Below are experts of layer 2 (counted from 0) of a mixture-of-experts language model. Rows are named router (the router's row for the expert), up (a neuron's input weights, with its number) and show model dimensions 0-191. Each number is 500 + 25 x the weight over its row's rms, rounded and kept within 0 to 999. Numbers have three digits each.
After each expert's rows: "gets" lists some tokens that make up at least twice as much of what it gets as of all text. This comes from a sample of Wikipedia text that the model never trained on. Tokens count by the router's weight.

# expert 50
router:530508494535487537474489470510500496462540468489511481508484516491502496490489500494515489513484506503500471423480494523488504534525515496510495507492506508514505474508539490480501531466536467500480491498483448535464503517510503518545481544495475472489511498502490522558547497497488485494550528489498480534465499463483465527482472519435504531528459505497523533557507499555495509462501495519485524526436505503510486541498489500517518501518520486478516540463540530514502492503510473543530510461451490543499496517506528469512514520496501492534501512519500521498467437515546438520
up0:495481479519493487448453472510474453481507512549522511528527496516522482524511497524495543490484513524521480449527461471493495503512480467504497524494516498543502547470477547489486469487492485483486534481508518487501492496511491562493536521498500503552536501523499502504503473485483543521494516520486473532456503543486512556505535475494513534511493498544493552580498483493503485478459472524483494512498493526509512469505542515506487488486506471510491519459532511552495480433505462525510537492499497517496518517493483514480485454544476482499533473538512482492484544471537490487
up1:494516534534494506482516469543499524458525511507465520556516507516497498452497513486510515538567472523495518513501486451515492536522503490465538517490467510464501493493486491493497445483495470521507507480483519494517471509502504530495513472530510495503442489520465494503509511523508517472516480504458522520539443516519493462488523500492505548490494498501526501485533462487494510483522512528472472507486490489497490470503478469519506482540552541469523534507527521484494490521540493523479510507493540512520446471517548499462556538502501524492467534487529509478431469497518436512
up2:522499484504517501501484509519530519505545436504544485516501502495482553499508501469485510487483544441502505448498488499521522518488488513523513520518474472459512501474487493480482476465514516528460497525518531525497557556482439534516487498499519503484509503460501463517495464537495501508468491523452498506503475491477459485480461481508529489498487455476446516540484469494518487533473503505443465471519482486474542505491463501512477548471508472497487489513518493490536530495439533527518486497522493489518527494497523493513511447525524522481528496523480493511501559486458469495
up3:488482499515544469434499477524501435504495430480464495531513470505502473475524512520496522521500500497509452456495508531498551507455488493494528461478514529496497528513547508498516497508478520500498466504482465532514494552534530504520487513493490524513470469479559500487516477480464524530513503499498491493443466506487446485476526486474460505512482522472445518507511483536470497488515500487504496524526502461525481465510527506490516544485486471475503496473527557529516461527487508503516508548487495498499460494510493465468525513485536500523498531512521470508476503533536525458
gets: "ing", "ed", "est", "out", "ating", "ling"

# expert 16
router:529538504547480518476508460521521495497519480487514505550517508512472503510534497479483475508509506520492455443493514484455511506482514534481492466509496459507496506475503481465471524456528471528471515470507439533531511500549490495548519516498503485524521506488492515548552506521487485503503507464508521526514479501493427517526471484496508514537514508513494523548504555512493486488466511508455558517466531524493506529436524504504480492526516490473551483459512533550537528504478478499478498501504468502509510524522513498489507506468469471533503489566486516497506482523503494515
up1:493482495467485486483479493542470486459493519507511518499524507455482492473477469527523483560525501516531523484492510518504439529484497511501488556503583542510509490476521463508493519488549477508511477548491500529480465519488497483480479539487482526513490481518504517522517474490504461520509515535488504505484473473461504497484507456495509529486494512493548536478513493507496462501562481521518522542514540510491523514508498523547560479492465442534494529489555498501530489521482509546500526501463497494476512468495458488542500497497530529476515499537479528494522512524474528520
up2:518516483504464503492498478496541511518502478475496495538525492465531484517464478516507517506494561513488492527510479466521484497519544533487521471493514515488486441468520494523496492506486514475462538477479502545503517494536523466546528505511508442507493492553516511534526450492480505512491498532539476528509551485450491555511456478538459503489466496516505554502510470490498510460513522487538481504504482479497482452503486509498531534492506511504540517477556475515484496540477510500507463455520508511510544485495499498482501492484470507472484473471471475435518451525514504521
up3:563495495510490508493528508508494496492474516532516468537499517484476538500508517483519500522498488480484483493536457512522470491475518471507503529510532502510526472499526473528488497561536500525516495486506487524509528531455513524499522522530468514497492563510517545502444517526477528479480523453477504495518460468510472475525484480502461542521499482496477522572531524499537487485500477530522467517463491528560540505500521485472490485550540447498499486492512509540527494505539450516504499468507518482506470478514462511527524491489530501498480501510495529434510495463493504534
up4:524508494494485480489474470478525494494530482525463502492474523465499499502458502480517502528509519478502476445463502554539449559524505507457489502495548532539497473497555543494528544512521464549511532528506470532478523472481518505517486536491489463453503525562487461556471474508521481470531526481501465479497529480463483484474470500499516496487487512509531504494509490536515515468525506495493482530493524511544534510484471467512493504511488486488510500471543476508473512527504511497517539493515458460528486527522497516464506489521496505535491485517518494484528436510492476523
gets: " b", " d", " m", " t", " L", " p"

# expert 67
router:522518525499465545454502424507550501472495476482477496535481526515467508452526505476526489508501511529506477486493520505492511494473488502496518479500490475519500480469483506493495485490540485515513550489479455510504529491507463525515458545520498464480511484493502505558548498504500462495547513481525451511507514496479459538507422504505479514529535551513520533511504522523463510494506516510471532515479509519506513559472489498516493508527494444497559496476489498524501506492485491536475475510498469524514517547501520484499496521481494499560514469546528491509502494520500453536
up0:517507500464500507504514496502498474499550493482541494553494536458504495511464472498513499515440540532514483504523524478429494474505461459512469547513472475516563502474513505507478500472507522501524496538475515494485504510522482475536510474501533513459501539491513494537531528503484484460506528484491518526521511482469519537491463505472532558530502485531519494453518506549500471470507510483491522489522494489518536474456470493504468529504480497468550530493494490494510514502532474497512479496487489459503487493472538510494489475498460495579513461496531456488506496509537487477
up1:490519529481447514493528488490532484527496492553468550476477458482488507535524484502506488508525531522504511494442498424500478499504533483490501448480481497515446513492505481536486484494473483513471541490511534512462499493515504515489522490558455511561491481512460482496510529505488513500529480487505485482530486493514464460518514522459467446532480515504501478494468540460497502518504516464504507503485553522514476490486461482519527499505515520488522487433539535505511530560537474501531489507487496482523506509473521472467513493514480477491481519529507527511472495535539508501
up2:479510475489515470541517464500525471515522484509514466517517559535536482491488464510488529530533503456482508501519492451512502458493534466481505516519488475520485508498517491489499475484505533497508471492512539551502500531533506531567477526456463454534493495481500551508463534516500479521488472480478502568501452502465474508480467483454518475522526438509505482503514489477497519507485508466455509475538517494473487505489552531529507504520500513494506507495531479526484551497459523483521505500516528467490540538484505511498481521546466512508485479502515490516520500521544531484
up3:525467470534490513519505486511519519530494496448483457494499478499484509506481527446477506548503552468516472496449487487502496552499493536464539473520521535510521498478518498490512490466482548463489468492509535490474506511478500535500528560474503473489465478480536544521439493506519475540476487506503484509470534467463502516521481473504504514505495527503487466473497511498485496499552545468492498518513480550518527470504470516438458534535507471522537515514513486475520492521467526510458518480468514502533523514481465498504523516519487504519501480469524488476510503502521461540
gets: "-", "\n", ":", "\n\n", " St", " Location"

# expert 15
router:537521528537486539468527423488549472510502485493465500500504539495481501453509491455511500506509527516511502456462486487464489546492508515462473478490497507492493495488532495482487517463518458534493490492530491527507506504509493493586485566507512497489500490496522485533521510527513482484528539475501466507522508492458459509488481497506493503567524525502485496519522517514496524515528542505487545537452505521530505506452485486528460531546545476452528528481547511516513513532493482485491513472496464501522494501514487505483511505474497472517498501543524508493496448483525515526
up1:539476507552460517468449521469510512485506482508537518474520483535480481508489532488504482496475462486497479472469497458483482561530490523534515544499531491485541529507504463499504533477478514480457529464488465497474466516481525520472516499495459505506459491498470495515491499470494506507482537470494452523487471496521493484463482481490477516541556517543508552525490534566483488518476509505506506505526484533501516516494506500500480472479523451501550442510506481523505472480526460516477483457480472514490558506518555474522493494498489500531490512494529499527519503507506495494
up2:500545521497465497470526497503512471503506491523515506499503484524498513539490479440535484500538483488478502504502481528580459478505518492498527496509532452484497519483514462531487478493540492525512482539534473538457506481496472481537536537505494494461474509516511507502501462513527511479475469487529530481532502491450487505556504488501493549495494501454498511519519467507505455470502518487543492511527527487465516490521454457510474500472572473481532542499518471529536537514519492514481515526467526499474510506507483503494517463453467496486528489545502470469521497479489511470
up3:506499478505490492506487520496450484484469436556511503454510517458467527491468520527480499481483486519477511484517466509588528512475482516482493468522502469472491505473494525542456533490559494523479548505539483504533467486496511485517468464504486515475505553473482497510519494535493548483442480502539469496516462504514478538539494492487515496471505471499494487529507483523488539490462496467513495527561491499504530523475490510467500477491547519495498478510462469486514497531483510531506488510483465492490544470497488495489511510437476493498512480520470506487513536470505504489
up4:537535495501542508531555503452520499443503467471473473516473530494499502545531496453504474443499514554477514497511500494507497448492527512520509520497527476471529503459535502528517544470538490491439482520543476506492493487528503515548506522475461478516474512504497505506514495509473516516493514500521479503514466471485488457576517520495508501481494499487485508470533492513496496511502523480514513502491493506473538496406472484484488483489488549448488545501488493475535501468492508527499495475515470474505493514514522483507566505492475493501532480533522527514484508497481509517
gets: " the", " his", " first", " their", " its", "'s"

# expert 7
router:528500519500491547514501476508533512498547489514470496509512535475460525479517500459480506497489508508490420458495536522495513503487519465463476477491518507507501511462541536488486506490525489555477556475486495529489484506522489522511497546499514462513507503510482512570507504502487475459515521467499495531524490505500489525478459513491512531523528525503516517526512491536519503488533512486464511537483512499543519528461527470524482520533499496478555480466549498500513548536485503505477476487499451484555484521482494518469535507486473493545523460520531534489492473539511460531
up0:472514499495506532492505493531513498516512518523510503492519477505518464503493498509521506514532490483473478486465501478481518500515526503495486514460528485452462521489499463499509484510495502514455507495504503568475535522505523533495485466488470498548484505504469452503482495540510496505504523548489527496491474509514492440499520452468526475552506491504509490519525485527462482494547529490517529525516486519480513522515494534478511535483495485480535543494550525474518487451454507462515559463506508527438537504502550524464518503527542477456445534494462491514532478516504462531
up1:502501501496494535500519483460491474469500497535520482495486541526511526490584461535512488479504516543495531521518469500512476497535514525480516497493509525526530530462520492515536499546488501519506515449499502507502499539534458507514534512541517505541467540507473513491488526497535496486463455505511504508506508513479484497470448551462519510502523479488500524468472519473513493433547482510535518498528510483465537520488521492488491504516502518525471489467473489509590509453483530495517535453477520516513462492480542462500482469465511521500505484509514520493503471499520507514
up2:483491465507480500503482532523510488546515485488477536528566505509509502530491498500480479508517508521484523498518480459523531533490465515518535487508485482509482457538508494507511495536503522483485510450466465509468469554510490535486480514490477512512525509537530467526482528535449475481495508514484505483534523522487483468521534482493474517487453539476498542505486571544508474476530510524492533490506524504483470463500462487561525518475445512529501496500516488471553544543450493518510490460472488521490516511512496467516484492523558502499503505501482532473527501535513499502
up3:536524515529494466537524507469508450516508490431507509494493502502516509491543504529488476500498534487533513505455533484525475504497474530444462520525524507486519505474551537508556477504502527516487476499506514541460463503516536465484495516515489535502484475494452480523508538528450470475498510470490497507425549436519495490483447490501469489523477506477493508463509510462538483521485509536492533465492548500473545509496457498515476499514497517513438494505491498509491503487490496467499498499536509478549478504524529482519530520484513517495496488503513488541510492493493470493
gets: " |", "|", ";", "===", "-", "==\n\n"

# expert 45
router:518527496521494552480470465498496486508508479472484494516511522521503531485510491484526511533509529526529486425474495503524477532502530506479508501511496519497496508496532519507494527460519444503501521479545503531464491532508476513528475551540477508495488476495499520530507525516482474477500530491500459528513479495481426514487459516481507509534492503498506513517499560494477491479497504473478543518486555514535497529440501450522490507540506468487559504434537508520520494529466502501511510474521473515523496523501526498473507487493490460531509513541555535471495456504543507499
up0:555464515517510532494532481536515480488517475515502509477491518486507512476548483437483498501544521481467443514492515479477510504524510517508528459453521501543515494466461522454476516518478529497483501524511491507530486530529503498511522521532477484521480515551474495524545478478466518465496471512484484526495516512446494523523514532430507480507522520494484522487492537517508463504539468511444513499476529493523466533451501485475511501515530514531529477455526519472453484518488495501541483505524470479515491472473488496476496479508481465510533461471496510526489475530472504525
up1:534517455492512520508489506492561499509513508483485492535519516518496478503534508489486513493500520517514509467443506536498460539533499481501461493501494500517475537497563435498499460493502497562507501481510505491471477527514475473485516549499521507530498512500522522510473520512548461476579485550496487461520490487488503491454502507521494500550520484490538494479505482477479445469516554483534525490469522520500475458516489498514527511476514542522473503521504507530510517503512519502464420507511508555508467510487517486493530487511498487499540475508504518504487478542472501501
up2:496539482537484535494514447506502502489515462526505493525491521488460468498502495476522514491528505497521482485512502489494494502532458473469487504502495492517458483494516520480491525482551492557466507501486457538483524465496491522543481484480482446481525525509496502553517485497516535452497518476507485504494503495492493500535499492514510473522497534540486520526531487520526521509536468493471572543439464493504493508476527486463513494513509534443498504503506529466490540498519521495466489545502444487522522499528523505500531530508486481565502467526482511536509431521496462517
up3:488483493474501468533541494519522540512494495457488479469504464478486515462477550469510479495491462548475519500499505489489494491505514519509485511476474497536510490451510519491552457515492512500488495473465501544521509501519526480478538513491473487510486518492446531518484509484517489506512523550545518521493495517502483494485466541528515507530416561497494513498532551480482487566491504474503544478479516529497489460529456516516459503503489490510486561457507517516494506475489528494527537508470502550512499506515519486534486488534507482490525520465510487455506506458468519513
gets: " he", " The", " He", " it", ",", " a"

# expert 34
router:537511507543449535521469473504514454502563479512493505509498524488483495476535475432491499515524510471503477452481567520458484529486490475467501480498518466467527498462514504490494491489509489533472542492523474535480483507505491500493470545509495468497479484505493499552508473471487504484511527499515493500517492489486472497480465498474526518516493550513519528519499504527503494493523515480478511551469527529551499521434511473532477516565497486472546495454501495519496500508493501497493494505496473487563515483500496498478504453497496441561527470509533513497482472499505478501
up1:506509479498481530471509439503533479477544470502479506495539560496497482518512485481477474546496476488512460464501493476508526546510533509447499485531523517538465506476520513480527522505512472527442522504505473519461514506480527489540472534509483472478518472497503499571518532529490488517486468494502508515495548462470455500496483515469434516501487537473457542503509503484531512481481501464491544502475506509524456514493485480513471516506499509504513510463526525494536532570509509498507507486496462511487502500507515444511496524477519533523463512531504503491519473528506470500
up2:489477522510462483528500510516509553525455482517514504521526499533486474522507536518494531502453483489529475473476543488502471561482502505539501470513507489485512509484535483503472526470493520498482504525545502501498468479490482460529510480493496503528504494481532465530490460461512531456513529497503493523517503519477481511516450465502531518495468488552476540487540489502466489459540482516519506484517492524447494535521455503551490521455499438465547498504473504499517482501472490483483507486470485558506506512528518467508534487531495437507509478522496487482539480504548500488
up3:507509559520482530514488508497445477526536480508515469496530525501503509542540496516513495532447527491461503505496461505504496506508439460487485487532471511487519478507498482522510492483519497499506506486486466507489480483479512473496470522467468481478548549569524504502513510487454505457494523487512500505467516507513489484545487491529520531508532470486512527496487560487501477464475474518472480471496523499514542572508466506496513543500515442490538504471507482478479491495465438498460485524475498487487503483494501509484510444522484511519495492555523490539469456484495517500
up4:462517458490527548512483479483463496484492558465540459544467473476507466532468535462474512466495484530513506503520517515500461519538518470503468527475503478500480516491516478517484492482520452527473473540496485489521495450517522566509496512472504507461497496524541492505510504488486467507535525524483545521483531503518476535519509519495518523497483505545494511512471541538475500514518530504520479522479484500560493539482491501533537483494543516514477560511526503496538499492535517538524491472483496499498514514475456534514538487505537510499518475514492466515521468479471470508
gets: "|", " as", " (", " |", "\"", " −"